config.yaml
hidden_size: 256
moe_layers: [1, 3, 5, 7, 9, 11, 13]
normalize_top_k: true
init_std_router: 0.0247
num_attention_heads: 2
norm_place: "pre"
positions: "rope"
rope_theta: 10000.0
rope_fraction: 0.5
init: "uniform"
init_std_qkv: 0.0353
lr_mult_up: 0.608
warmup_steps: 200
max_seq_len: 512
Below are experts of layer 5 (counted from 0) of a mixture-of-experts language model. Rows are named router (the router's row for the expert), up (a neuron's input weights, with its number), down (a neuron's output weights, with its number) and show model dimensions 0-127. Each number is 128 + 24 x the weight over its row's rms, rounded and kept within 0 to 255. Numbers have three digits each.
After each expert's rows: "mostly gets" lists some tokens that are sent to it at least half of the time; "gets" lists some tokens that make up at least twice as much of what it gets as of all text. This comes from a sample of Wikipedia text that the model never trained on. Tokens count by the router's weight.

# expert 7
router:084137145111113124123091121119134100129146118136114118135161106132156161152158090139101127137107109155108128143138150120147136150120142146144157116145107177131161101098123095161108132109128097095147159176118086092152131120124153094136141116148102173102154138133128152085141169087128110103156121078129164142145103115155131092145134101099152099102143107134125162128109149124086126148145
up0:088152146119148119118121121135112144146119119133157164150104118122148161207165122120096140118149100130118103137128111135154083132121112163122106120159114073150090118096143155157092137133150121148145171124130122104148129132131141136120114154104089130132131146121189172147166098123100123131101127129133141136139119166177178118104142102104131083107140119113148147135136098161132110130147
down0:133130126111153156124125149096156088146150147192118139113160118100167122099162146135103122123100110177154109139137133085142089122187113148093158151134132137194106108143102103132108159093090122116117139119137133100112147130099118126129140150106136139137167192129139145104117153120141097135132116109137122157138148145139164112150128118108132128130152141109127118139113131107160089100121
up1:122100112107119088163131142121140140126153118181154115119114129156157171054152131127153105123077126123126170105116128142106136120151128089159127179103114141183132145110124160145147144135120142148168126115138085127088136110112150110099137104145109108131131141120091101099162179122150092126124153122171147115146116115142127126130098096100149157093122143096121122121144145149121134096110
down1:108088160158140086167137121148136154121147098139132110135144163138126112145132149108139146156175120104138167074125115157112121116093130094147155147110120119139152170136133175127155113158136132137125097129066124126145118094111145107106144164142136106139129148084132087120096115115113110160113132109145129128126142136111165137118125131123143161118119138149126109150111132160124069122143
up2:082102111091108080122122128120104085090126132153150106099111141114129186108118122132157131135164112145103132113097154124108146131146130120107118161093132169143136091141122091114098146144126157095124140131096113143144102127104103087147105120108128109104176112143103151128103178129099161088158114109165105102099155143098115150165137136146160127123154129090154120121112138156111105134148
down2:139096087123122125085162123138103101080101122114170142111115132135144138126101147131125124166138094101120127090156091135150152143114141121143139115107078115146145099154115116118140134147117135138099087090124128139131146161109129138127128079113161088106138137110136101158168131103108110112112140146117128089126121134132173106127102171131140112163114131133106064125115146125159119173119
up3:161145117113184088122100118106138092138103127059110143109128114138112083146148177138130142103149131120128124107120071141138099140128151102084144140102152130088146106108122094158139119177167129111129141134085120110091151129113156141108154131131158115137126116154144146115156127118151166142103113100149124127136100121174108127142165174121097165109103118084172130100160113099162104147159
down3:112106114110191102137090145161134129189106127143095156114115124122113131125125131150133116188153086094122086154090080137147168140117168153110116172110144172098135120103094155156131139121146106152112134162131120109093099142124145141104152121133150082179093107109086156120147143154151115090111155133123178128133140150165128142108166186104079138134109165146143157141141113101096126141083
up4:119145166119138122113115157093159143151137147105155152115105116199130105121107120150137131125143132134104151151130087169119092107101076116157153096134148089124127129109103160113129113110139152155125089130121134125107179125094132165112140133144118136129121142166187139115120143125160111128145112126157098126121055076096136069143096125124141163124123162105128108110165139096075150135123
down4:143143119072125173094129100130170130124117103113121108112149117095117143114181126078107112148105124138144127146159105126067125156114098131152103149114138142138163155168120160104143102109109094121144152108119118137142082115131095123133105128083094139112145083129142143125149165141134145101134143097114133136143138076139118136125165140101149114141169151192108132152109148138118137141153
up5:116079145097090137142103131157125152105105137143153144174144085118116091160130135137131162091102142102108118113134148136110118112138076064109083136136152095109101127096132107131135149151094133080131147151155164102092104152139105145092130129153125127094093173099119101099165149151125092120096110119155156126143089150151072144120125098125135162132135162069141177156116117152156109122127
down5:126121113149123108128157158121153131110182141110158140102098117091122108132138108116205134126133154132125124103114113081132149118108142155103107163117159134132115119159137125112163100099122123149104132115132128135152143110133140127096116159129134167122181160134114154134145118149088156107125122119103120105104112135140096083128110137156146109138179157134156123132169093115130181129140
up6:115110115123133125149163124127147174134090145117106083187093086107117135139149169109151146120156104132153145126124107142152121187159167158128130140177129105111129132148165099116138115115146147142121129109137136116144124131111137156125101173113096130155157122112098096134148115112132127132148158128120141107094093147158126128136207111093178144113152113158131096117128130108144094136114
down6:159129094108138133135113072151142119124117140147147104166116112087153157159139103113139138118130154109155118135116130137147135110124125127157140137103113057146123131158122126113118105124125131126174153176123111100159124080174116145111146105133115147110176078131135078148143093106122112155086156100127157121102062155099129117124123131068176102145125119096122120131117141113103174155128
up7:169112138114114152114131164130158084131118098128149128140154141141110157125128100138051111095114121158148113165090108128125165178125146122151104154116120153108164096097130127154118121150136126079121155113125142122173125176097126107128117110126119129109158108099130087127077126079118154130150079141103124095127140150118152150078195119127140115126117135091123117135135120134185186133160
down7:104099167105134106151116097125138101104123121112141117130113168113144101146113119103102130130141137125115133130130128155097092131116136124144184121140104090132130117145144134138149115139101154133158082161083123083143114084151114092138106107141095161078144120141137132132152142134097125153116130092156091114103125122140101156109160183134133091138186063161148134112114135114131112141094
up8:140143132116126093125126111106096124105111135132125188098102116100099111164150133095177146122114111092063142041094135121123118118184117109093153107128110086153110115113120135152093147133156092135139149158159156165094138095150116131125129132132132110082079171092133101098121108102128132115115130113114120111118100095115132155120105107138166113128151126104087150093152105111131171141106
down8:117138108092138092141166106166112190099106137140144119146164093099104175146092115161129135137121132142136135107109111107093149151144104146119097171123129090127138118124083104159130164123098138131164099132152143148097136104148160138122111149093142146114062116122113126133117182127145118117110148147160093114110132100073135126099123114101136108090110119160124134142097161110098146121082
up9:106162094133091120092127094104159086141162152120171098114057097125083118115126067077105130139163172164089167140139114106105161114150194077099166129079153158165100086127150161153127123152141105134080109121140144163126119133124150131145140155068133121094140113117066107089109143105139111154120103151131074147143093090136138107126136139119141126129144155132106165139121136108135086197185
down9:114182130092115138105156106113128151158118120138122163123121120116182116128068080123116120144098179138112125118090123141150113131106143168096134107144127111081113120149135137099124103102162070123121114100102158165146131109143165131102146099135102101138181102129078124143134133174160134108155124123158112118160122121118133152115116156169113122150104141131079145135156145136138120147152
mostly gets: "| ", " | ", ", ", "–", "/", "- "
gets: " | ", "–", " ", ", ", ",", "| "

# expert 2
router:134134136102169092093139102116154121141109116133138111130142098143131128120127117150095107123165092102118098088146114173143084139113125149148165107127104134137135105149154137161099114123155148087129075088128111132137102103114117122141148154144112146147158128146165111129109155095170121096109072132127130082176096152098190136122112137117100118089160114171089112126118113141118119153150
up0:104111131133125146099158120127151162110116138121181135156138097126171105126110166133141143101107108093116114118105148134148138102119172106144110134158144176073124134118142132139092118111130138124135089125155112145126109137111125168133121156128150138125099156099177148152194113140122116093126141152191163155141127112138149127116186102117097149099151146142093104136120139126126115125119
down0:081129120180101110130082096132146137097130122110137129147148127076122150116145117136147150160119146173097151088151154111111071112108127110113158115121150122135157058100128150093134134137127145128148160119134157152133142091141138116132107122115166184154140103141096138128075108115131163110116138091152131149115135137158129126085104167082148136140150107120163131118143139150160131120098
up1:134165117102128096139099132142148118094084134122162113117106137128102109115141135097151129163144156136157164169100146120140117117097176094127169111159137111117112098117115118152149130119119195151137170114119114122093132163132115154156124104148137142124140159123119130152136140101138123170097128139133133133143070135136127191164142163107144137154091104118094127131137140159116108103117
down1:124109150113100172138140142103110125144096156114142159121106107117166142165063181123147107125167052135117101102161102145122129156121086118127081157108157144117120120120137179155131133141091096141101140132147136145118149125169158131121145154135134141125104130114125110107124180139180163152160148152113144130145154112165124140110076182150117140124129149139126098113151149161150088140131
up2:127136142121149115120120139145112101096159155122120144145160146081090175078130148111151118169092168163130113087140120183088130154105161097168103164130125119117096129084122090149132140143120109126093092140118142137139120117145110145129114098115099128116104183117131104126158144092147141202143132087136107195141143124149142124117117120152157140140129110102141098144138120142152133139129
down2:152136134083074110129124103102201109127099154132106104143134125093153118128122085105161152121117118110176125124131151131127144106161132079101162136135119121157158088138114171101093107107138170119170113122172128124126133164146107123145135106128170142157143106160082152091141123142160147120148149164152137163110129137135106112119138180136133147144112155121171117134092172091097101102134
up3:129172149141128087114164153119143099101125131120142131174131099110111132128104153140145116118103109146132152127096152148151157145102106158160084134148131172147058106138122133129147141157117125152140131106147123126182161186123130111142091122157116133127125128069135079160134092129153117142116150095113141118126158127121101123140154136104144104138148100106091141099147170117118141150121
down3:116101169113128107139153130157123081162130094115082128132127106158131139145116123093151122126160127126117129139131153154178154134123115164121116149129141123112157111093172099080129104144145115144134099132137113145162092131121101150132119156125118091173137130095068097151110111154146164149130157149151094148107145101085123156134146120088132098160143085147093107160122123121114129125159
up4:132142137078131127104135107155143136155121126085136113131131122154126127157152149148134136133072170190090120150132107133164109116132121100128185112139171070134124146102123069122078153146129141100106137088129148113141125077117105117140135127094140120143175137140164107129135148118163101171162132130167105117123120145121133144139112128102122146091185163125107095146080121140095127136110
down4:143113117139163099137166165167140124134121123143117100141181118133100122094175052165134079147099147143097132112140135126114163122126137095163108160124079123145139152123112163130174188084142149138073086159105120101127152166105119131140154129169125150144151103135118117138124097123107139125131133124104102124139146148142135131119178112135123144201118140134117133113089102126113103087117
up5:115123098114169104155152114122095137116140112121105178137095161154156100099092149146119102153113142135156133098113132178132118098167146120169111101109118159100153167076109097117138092127106176120132103127077112131120123156143164081175090111115132097112115091168140111137094152077130137139113124140115151119155110140114113153103169122135148155114123125112141109168123138107152183141130
down5:144099122129141114079130140131132158101129147139112154149147104135162093105118122130122151128165155119101130176075131142115120063166124125136070123111154122089149138150140130158134156126142175132098164152146113106135132161109112176113110106160133171155075102145139162114133111107145124071151146136131119167097128093136125102128120126096151156125120147141138109120078096128117133184114
up6:131136108122140123103155156129121129108122139190059150162144115128127151090115129132166116178102111131132161113182142145097125144074113130121126090112104114122175067146103124148157139119127096103082133124131151128113154203120103101120077164143158145161150117090140080138097095124082172137095111169125117132125153121121116096149095081146157113157126094107141124152136106145110104163143
down6:120114117148086092135117092120162133126183135128128160160151120108154127137192157154127144096093149150131150082133114152153106158091109132138126151119107148093128137115124102131130126116100108135080134130113140155142116105142125144099116166128133147109132123109144133063159132098156139124118112127126110133165161129112090105098151158152164119152107138112141097133121128130093153167184
up7:087141116132142095126128145149142096107133150118107117142101118136098115129111125141187151114147109134141124141184174179099131114101157114117111124108093152149132128148116126106127172138131132165111129178118094157158126135161149134113102121168102135173174109144120118143161096160105121131117126141112105121168118123128124143118093145180100132158138171139116129114152092158144135129113
down7:122125125108088133149093136105165137123157125156124152137128174134111126131120098117115126113125143117162102099120104108149119104095133186135116095112146137148113143174118150099087093110154096087141162103090100093116114078142098131104130146131135148146142113077108116102138150109115118118137144134160150200135151123138107118136100108116087115145104153128129143141152119116090121099087
up8:130119123131123107140117128126113100149152140114180123062090141117111126162107141131133130093140124099184112144091160145112100135115140120104096114149171101127146128134124128093141179117146156134081126122162126126102133139137094120148072152141095142124109116125101153129125119147092119136135133113171158165104116134110118158109127141136132181160057152147125093110149128181101087121121
down8:118097090125105124133150125141169137154159107158114138098098170130157110117089128130133135132165132139088134119138109148123140105087092161125129122135158109149115123143123168118128161104124145131122149161154123105138146146124114135122101156166097180116148100185129114151124135180121133117120101193118190147090102124132146118156106101139126088135116160107170085164145126118113078155123
up9:167100090071099133099109152089118174137138178149150112117139094109116124103152135096143133155107104110105132130124139105123146158167114138075161104155108106149111099139107148149131127102127122106079080160155150119167108094131131133082132115136104101116112145144092111124128091103117149133137132132136166123119150112117130129153121129131113132109170121144089100138112136114159174163195
down9:124137104132116127136141110140096113108096155091151163144070132129112107173126160113134138131062137106114111147179125134125123103094186160124118132121100111116098115128092174113135166087121151175118143138120153144124162183145166091111139138115135158131107108131145135116130119108136111115133109151135119140145148162145140127110150133113156116154134121141125106159135164136159103162104
mostly gets: ".", ")", "===", " =", ").", "s."
gets: ".", ")", ").", "===", "s.", "\""

# expert 1
router:125153091169151151159085157084146101143091132179156146087145130148081130133116104152134139126137121163080120110069158095124088083155112153119095132143131103150077092118149102139165143118153158125137089086151159105099168095133141115166144108163158100135107146139115110147106143139113102110127122158078151154110164103124129144124099124139131143106147167111109110125142134102137161096104
up0:134102130138103095112136071155139151113100137150138126143119116112125164077138120172124122151114161145148136128148148095096131179114136096111133132139131194134116147118117109105129117168123131093097140141113155120106178093126086136116125140145129121144128129115136143134105093159133117134136140114151096130116135073132182124140144123126172143091107115075117153146153145141119100158118
down0:136149120148131114127109132116079115127188090126131134168153159147158133102101127138133124122115103108148109187115129127138147119151126078119156135141164122133138135140091128157114178160082134133139155139101122132120066162118110132141107105160124191126152155093150112129099157119118115129046129150114114155100093072119165145120177141167153121112142134084133154134101089150130149082118
up1:130112102163126123131145161126134119141126134150133134069130110094093089118131148062083156152098127137151123134127120109119123093148105133144130110106122105109115122127098142131103119107138140087095130105126110129117122150065143097126115133189126106112119137115098168121133171137121151131072129148116143161099101145197125131157078135149141110135119127160109122147078084142145113127129
down1:144130128112158110127109163169140129120101102113131130162075123124113148145117121160136171092155098142101120148151148126122107127087131119160167116162088153131121150155096161090135165106109120182126102057127129136118096126046123177110117099153110133113149161113125130139132112120099112108116125167134133127139166158164095094173115112134119088142134122122168139153115156117137157137121
up2:130125142113084118110162162140179152149102132145113152132145166099113165123160093110089153161116109095123133138124145108148152148125117173152125097115142121153146115099128136137122132085130105173109123109146159113133091110134156115158091144120151147102119097182141096141148116093140126127113127133139159102133136078113117139106139135132134136095137113130175159132120133119142138109106
down2:072121146149136106104104116089079129118113130159135122133109136141066162119086136093107159124098126156110098126142175113139108138171135095139109099127128134158121113099139125149129123130125116128140137100132158142156099132114163080151126144129118120091130143101167125136155067132136128187108151078096132093153100136106130131177123097126085101134156100129149126137126140120102173128102
up3:086144146114127123125132159175160146157088151138100145137120141184093108166127147136109121089151128079112141098129112115106135085126143111112119097116140133098124089108118175110134112084128160109166109149141182159152113119161142111167107118146118155119098159123118142133139132147081079100161092127149138127168136108133142132110114108147109148100125123128093132191114097188161107108118
down3:145126119166153103103105103134122126133113155129129117057147162163117132103133115085151109131110150146135114129130130110159117119163138153134131137085108122174100156129154082122147118131147116132154115121128152110141125154140108145134166110113170151085120145081089118120122125171117131112155133142121095139129116094128122170163154125149122135154086124119140130113144117114098104106133
up4:098144163116161102115151136124144091168130136148142195073157138109145130104098169140155104163171112087135089132108149126130111131098129126140142085131164125143113124146096097104126134129124081144154131134149136152122127150140109122133130129143179159140094169108095100148120119167149116145142076127148098118103162158141115176087102084146191170124074156155132119139099140165107103108124
down4:104126132087143125155141130134113155128153102103150140091150125136154124152107156134142112138160137124094121133167092142113122130147159102145153117131144081164119100137151133133151121142132121101159138118111114107101168131113128134167084132166124120162116125104115158172108154112130150145117135083130100139144079105169141132109146128146158128173096104138149091121151157106107127102124
up5:122138116148128139125160118116150114157129107166136130146154151151140129102137133103130172103137140176132149116126114111131173150149079135124129132122180100102102107158104079137088106111106154124084153117164191160091131140160146152121108143108084111144164154093112164099137128064149132097125139130135156091146181099101147171117148149131168130090155137113094160135119113116095135128100
down5:112156130100130153082127167096143134136114126137113117103153121122146110120094168120131134125091109145166145121131103117113152114131095136139122108164165134142111149163106144119106152130157121198091093152110130152084141098176122135187149153122176146158147164085143169141103146067140126160146104185106137118148081185139136128131146089127129100100164156127137117126155109166146159105121
up6:128111113098164095125095134121112157145173136176165110103106143129125135096145153141100163145162145098095158141143155166094064139104143136114105158137138135117100142134177155130126143138152132181133130108155166113128142116158151172128156143163097081156159130152161062092147120144148150097147152138131097141140159154113115104147127147076115110117133146090141151108136112140174128146124
down6:123139125091185154146109107152145153148104084107147116114142173120147137096133122114122155146124109064119094126122107152108162133140059127139093167160109135114109132129156093134125168110155120130145138134125142096153112128153167090146144117123125081131115131097119125104147135150124141096163111132105104142134051050198111107144127109113127110097100142133108103130107126158163126103110
up7:150115143122186114155114093091143154176129131158166096120136083110103151156148131092157160103117113147124165093110140134143138130174128165093140106096112129109070100156123140143128126123149130181121115096155138120067107094145134103094113122113145120101095119135154106143122114114095083124080144172126099150129127131142109156141167182113161163099115164115157136149152128170139136147147
down7:160145106112158123165108117136150119137141083175119121155117150178153166141122097132086166175092101127086122128124135132103155116138091139068105115109156119157144128121119168142175145157083141105144109097136118099145086124139145160094099137142117122153132089166130152169132115123087101111098106157106113074145129149096106143097117130161153115119083116116115116164119159089105123151128
up8:156106102115123153088179121126153131094075122129107138134132153156113135095112144142128150131160141116096176118111145125140167126110171100106111146139109127118103134122188131134105097134117175137104111133116127191115110124113093115093097175149060114176143139112131084159142109125125096134109094153105169120123118100161132122141171135131105126108170126178164127140161178112151090129102
down8:110115096114129120151132099094170119124140139118151131121138106119094146149151124106144101101107143167135144116113090107117098101138105123131151149153096152083152140168105087167137132123134112108140135134095085142134124158136150143170124136128147136174130145114134151134172185155134130094144156151149085154155185128136162145111114219136131142142151099140157092100080098129128135142096
up9:145173096110138156114114156101144138107158085105099140159130193136146149137117147144120147104148082136121118161130112103063157125092097190143149148137149089124137108064153077100172135118113136133113128130129109123130168107112125112152127111082161093142113090122178123177138119119117118194117147145120131090123176124105092126148123148135116093154121122120131124117160143109157121164144
down9:125123130149107115114118136143118133163150149131130124114127125130131113158178138099118127139150164090132118143119139188151096096116159166098139109084153110121115100134131170142103114135094095126148165137116125123144132114119077185153113175121127149134115126105152126151113109134137133127095119138207139130104161153154121080091163151153146114090120128147098117142115134124119163098139
mostly gets: ":", " |", "|", ";", ") |", " |  |"
gets: " |", ":", "|", "-", ";", " | "

# expert 6
router:120111102090065098133146107143131135140104158141115150163124156101138141138094095129096096166127124142116139188105169158158121110138069122122128126116179157106107142148105186083102128086124114142160122157150144101152075168111106129103147132092107099135106114134119130174121107107148095133092121118126134155097127119128131091122111105125095140087134110152111145081151117081158103122162
up0:100091103063119070131154096084134113142144152125127119152171151155123109113099129093129126162126154137093113146164127125074077178135143144109105140143153117124117109158146149143123121129124128080154092124099124161122130126147097123112124116147094138133099118125130097131160111078109169119075134139141081156094116082141107077133109095132179119121119095115126110119128150151108130144166
down0:105146130140090130119144137127160124133086098123131139123141079151118176143131167138116161095138103149171109150098133145118147118075125112122154094168093147165135150120083145132124127130087148121152148129134141104139121130099116089120099105188154172132115124144131114075153131142127118120104071131123161115123140158151108131120076150140133163144161081101140105152127119139146129124139
up1:131133111125146167135142153108155104110131082086098164127130137098129135103137156097105099166088126119163114148139140152167134185104151092123127144090132125140115103141115158115164110072101098160106164138143164175166134177126142110127139098184071134139089101171105112130134119110158140099096114140097102138097125132145159124146185173112122131151126137122159106166130125093104120114162
down1:100141127146117160114095107156103143139074119117118113090136105120154111149131131078108156114129143121138110125113100129168115162145117124160121163100141072153179158164176133123136101112156144147122091083139102128099124105096124121142120161108137165146102145154146148127123121136075149149126152156117153111119105136137119160142107143098122140123123135113117125142126139149125131145097
up2:091113136091143128133097124167134129135115136092153129124135154151138138169148134180090148106110097102147144119098147144100128143127134084105126130151135125147110162146144135085154119122111124144142176137105175153077139120162149150138135117110091142182143064142125094161090145132163128086154129167134130085152132118129139107101118096149109137132156152117085127136126094118117157109121
down2:121098114145086127079129136133085131160129111101151124130168138129113117129090123113139143157130074143113159125103110129143162122127126155138153161095102183140123135113124114150092084114110109084158157139147136104123140130138081160100115098136163116119113105154082115122153148109090093164127120091162187178112146103104082136156123148133100131162147133079128153120121116098155076142134
up3:113151097128076124104134097143156127129115076128116093138113097113095082123139096131137140125105099154136144112144126165168136125152115095105135124150110119162144109123124166148135146132158108132141147154158124163107128145114094154121101110104143121116095116147125144108144132073150180134106128158084090120128099153126129120142102130153113106118130125130156171121145123114137103173177
down3:156131109109089108160154136153145098140121156091133122153159105116158129104146113160096110136170165152141149151108139109081082108112102122135187109127177137134137111132170123114123093135128104118085110143129133153128143067105121145126186148138122143130087116142112113119171090158114106131179129130110105125106122083163142130157155150137140122145128128140129085145092147105125173153129
up4:141175102126139131131104138128171135132155140144122114118103137156099122130114133135104129135118103131079122116126130140206092167115131095119086094101152122092132119146114171120134143112112107191184115139101103134088091154142135103112118148119115142119162107124159131144180109137157140144115124146127154123129111126119135107119116128143128145120144075095119164122095115116140144094129
down4:100110127133098117097145151134162130152115154128155153149105172090117126154223087086113116174163148144138140146109152134144086118146084135150128110125112157157170104139126138144113116098173103135102113148087143146137129135102128141154126092104111112145104131122147138137079148149137204157173114116152135116109135131146137127164141142143087157112130145144135108196144161125138131171147
up5:133090133111099139101133131132108102151134135129131100165106158176117116136136125103140141139092102143133120164115115124135139161087119126142138154132152107154125134144093131131166107141103099140110086137107097069121123124151087080180145166151075123126129147128082120100149128146125167162067102141133147129126146090130135135133140161151133136121157098158147193139138144109116154121090
down5:189126116145118105131102164112114189161104099162122157153110120105133095123168134149153157145150100134151100050170143129170089136134125156120165101122106151113118155127116135120107127135144121127141118160127106133137156129120171138119135131136124152137112096126177133099175109124158145122138108128131103130111134130137141112142113159117106154112154166113139150147082144158127100163167
up6:157150226148115094146080129134136129160120103118098121139145114154103163132124103097103159090111144088115125123095130166116155103124121164139116091096148126127135140105144149121160078136132146117118094111109104136148147142144161133118147139161109130110092119102179102148131131067110212142133124091062125136167134148133091101129146160110147141147154129114134149106169139133095158120133
down6:107113128156134144102129065118145131143105131137100139188130116172109142136103140136117094087111122125109127100144116140108099170202123108150097161132133131103143145106110129129124128139116125171135139129139120145148161110125085087126115151156174106152106101119099155167121161115147122105139169138158096128097127126133104141119097103116096105115100157123167172138090160122122101147150
up7:082131138100104107148137131144116125099135149104129105143149148098128101162177136087179171140163120146161185166131090112149181129137109109146081112147129131135129134159081138144135156118106138137118153172115095139137092117133131143123118107118134131147132139126116128131103142104128091137113114133079103106163136079124132106108111090146136115134103104132137098135142110114127109157143
down7:125123147123177136116152120156130119137096101131090144091146117147150131141117134120095136126114159126079086164087162127104154124141146169085108110152151119115174171150126130107123115088156110088154153148165146123130116141111141141138116113157147138150132100151175121168116078144117157122145154115080130149118123116084144096170145067208136145155105096128128104151108140113115120118146
up8:148121112085118125184129079122115115168088119107142142120140082145110130178118097114150126158109107125126134129091120121123114138104116122140152153135117133139118146081090124108146119162163148107083116133119169112137110140105130153116147127142159156155104163142083132139157107119164143196157117135124081138148105091084088139097135116158153150108111134147170126131175142129100151157175
down8:154147143121144114105170104139129174096145177125172109087124110103120126127172148180125145115097205152149172130160125093120147122136143094130109144154102128126147137145122149130163118149124110120097136101090100115152099140179148132136122146137086102104119100123138133118120138089120094136148153085143129090140141121148115163158136118073146119122155140110109126133141148131078102113136
up9:163123140083108100094156122173128098097146124136130103145118142124132166159118121121143105125106091167124095119101086097122141101120150153143147116155112085135102101128138135148110103165164163146141128108160103113114162139114141119136098148116124115080140105119109137135117111098119149174146116173177130152155140096140143153135089120141095126114151127078139122127131133135122179194141
down9:157136115174142146135152168155190129111142095147139120127139150125113106111119119138094153126075092119150114159162114102125081144117077135133127094126123135167122117138119155140154142089101079060155159132115116130127133151125152137151154143176128123132160172118139122101137154107121130126122162091127116134115173136125120081137099088086135109139128128143150146130139138098130124075123
mostly gets: "0", "6", "5", "3", "7", "4"
gets: "1", "2", "0", "3", "4", "5"

# expert 3
router:140100085139131146123160134154048126132185105071091136145108138131155118126106116106118135128136157136122130137104084085123114099151142116136149136125163128156104095092149159130150112121134106076108138142120131140164098106091087088135108128144085152137147160112118083092141097145153115147158101154097134093110119130144143125118123129128101101139160105079147096116083123137128149119138
up0:164074106089126162072149102124127141078144138104124144153137126184119138181131180096134157135145134142132129176126130168120134129103114114103145112145098123135117085133142139149132101130124159149166142153116097146111160174110135096134132163102099112150100164139122127118161136172118108141124133152138120134156101104117099123135140125133120149107116124100138145125141126150107112109091
down0:144158111143148136174099159121132150120134143153110093095124141117112130140110143130097106117143157134120135138138145073113107111152075121145145105102107127117123169133135140115131122114110151126082083078088132154135084130171128134114129110173165120120130121116075112121075138118132126139106119128116110111104120117108141074134137147097104083202143133157173152136116147159103113103121
up1:158151080161163140152090129188147108128138140079118095127147142128121129104084141091177084108142099102163153158101129114141129122120139099085107105130110137090134065167132093135119125083171169123127123131136116140166134094102119129092117106135114130111108149126090121140123160121147116151119094155096107152156116176125163099172135133137103099132095143152123183140129150093124131134192
down1:149157084134095107117123110133120149121135150133153141103114150110138115172177105166144130113109168169120127094119163112098109181127142120102146124102128196115121144123129098117121149143086093127173112111143169146167077135113122110151126163124118153168142143153126130110144093141132118097085137097154096121123109131111148134113133130157123187119151118165085147096074120129147141147117
up2:086070090125088099115129152106136131127126134128106086096111160136140123141134112149158153150149154152088145123138104141100114128102118114116085158113137124132130141142139134121091069160120143135089169138134129138128107165112120120169144117124100098129090158096116119129139065127167138148128111128166058123144141131124126097150127150138164164113141076125109147169169121124115123173106
down2:174123153157135136097128146147098144097160141100152134164127141055131121146081181144117122094074140111158147121113123127122155078092127135113149163135145108113147149133179075154167156122156137134079124122103110139119147156108075131123109122163126117135089154099115154156133153132132113129103118124090138134132099094175119118086097107124103108189145137114107110161098143192127132166137
up3:133166096190123109165108129131120125111134133130080094126147124134138139131135081123112128117135160083119181110149148148096144135127106109183143108112110114131121083139149149102147091117146109146123147121111105137149135130217093117134170157108082101117108161126110123126099081088124103140125159171178115096116110147113127165143111136142088122135127145105108163155135149130130087121155
down3:139093157109140137121139143121109180142119125136124169133118126152141126098117059134092140132080067109133112165117152119136108127133137111138185144121153150110101100119137115122149128154133159121136120105145144099159083073113106088102171149104148168133105163103138173137092163106122103116148144113161173123136131127116130152136121110144115173086102095147130126143109130146117140100108
up4:076148116100145123119135113145106124118106156098123125087145111100148126131140179185179115166213094134100145140078091124147116088112140149134067140155155149180138100135123153129137118096134139157165106144131123160142106137134129162140093126124122095102160144058096138156131125122181123138104141151120151086143145108101119157147116154172142147115105112144154128110143121198152131142126
down4:146123072124148120096134092172148141127145136131153143130122166123098128105167122120153140173160133167122122131108098147154128153125159132102108123137129108134146098118162176109088104158104141135120177106078135129095169132103114105109133135144122109141135095138153102108129124161183108103125136121154152163086120117151123137177119135109140122124090108106171122111109084110112150117125
up5:096162103106077153067156125179166149097116163151091108167079145114066136103166121127127152152166117106146144143136138124121142141104146132112142153149175146111130145130168134140142130117156092078168150128103156114121110129162149122126134120083107129157151108123157143147155148105098154096148100144101135131159101111117135172132142123115133115146158131137140123158131102146138144158122
down5:104141077147124084115144195160076114137124145134110150147158152079156162093114076117100128122105106166113103155118114073127112117119081151122106144142097096133110178127135116115130121082156129131109119143145102155099107097097099167148115108189126121135089118142145125132152165153120165173114104124141099130116122098124128140128117145149122129150137146107163105130097143148136121088155
up6:131135166099114081072146115121118154160129152148128119141152127148126154135097141122098151134123159105117133150105123149086146109143178115164161111092106115110118138136103075176152116123151149120132095142134098137099093147115114142130087155115147122165169157156086201154115140135146123171140099140108080117128131097139142072127139125104115145131137164151118095099099160134117132151100
down6:073133145084095144111137121170136166158124165122100119137101146145125148138096076168118102149117150121133165098155133162124130082108166147117153120115156117123128106128136113126109139129099129105135113133119167127135113187120145161148120141121103167147156166134100147156102125151146124133117068123161169140160118181112158081133114122119095148117181122130159112143158141107129150137133
up7:097120147129147113098100115080093130122173112134152166146109128162099131121099131132164136155146132109163136129045151123117131138156124153094145147164104149110115111155137102121107166136131128123150110101074158129160128135111151133157087141130132103146123099131098123146139084134137112102141136137119127165131156129141113141115168096147103136157119102137135170133146128146130161094108
down7:157118136137133116125116175127071128094127138122083127151147113097168117157140132116128083120110132124094149130184120164105122088126125136114113137129129143135110149140127107081113115126130140133097125125174090129122173133092107117137124118108134147114125123145148146129138180134123146136138136132118137114146154074097099114105117107125140121159123109135183082106134175123122134148131
up8:149116114153103195114160121127128130105097113075119110111097111123152140126088147102141134140147141133167166167161105122156105142132148103148130131106100151127153129156143131141079085167164140144098152141141111131116122126165146096128122119143164118161126162144142131131145122099121122095151120132139120097126116100125117112104102132155150088170091110053129146124153119119115135114117
down8:103118186094127084143132113116140140137120113116155165135099151145062135119109166147128181103143118113096135080096122096137129091143163079117146099176123127091102098106129151128180150150148130167145164163116086177149131148102156123107167159112142136137096096126126143157137088124133102102120139147089133069077139126135131148122125132112128137142131127093121148125158161175115104143150
up9:178144094151131127116163167084099092158082123124113140126155117105115133116085143132104138147116074092123110130106165124111120091141155110131122139121125131142165134140128136135132103142120133131168120148103145106125134117120125126111122135182133133151146128104128081139132112126120132129095105084073088135095135101130138162155168126095126123120101128060103132156143161083127133081093
down9:146141126131136150082121122154136135142150118139109088146148116103105106178115177122114140100161141129151130112170123107110127122155145122131093094126092067132144118125145123125113131120112102127126135157097088097099117106121141146115139113090149127129093107125120129115153130149137133139153101116146103116134141112153159109128112111129101120146136150147113118065147148168137162099135
mostly gets: "\n", " P", " D", " S", " N", " M"
gets: "\n", "\n\n", "1", "2", " P", " D"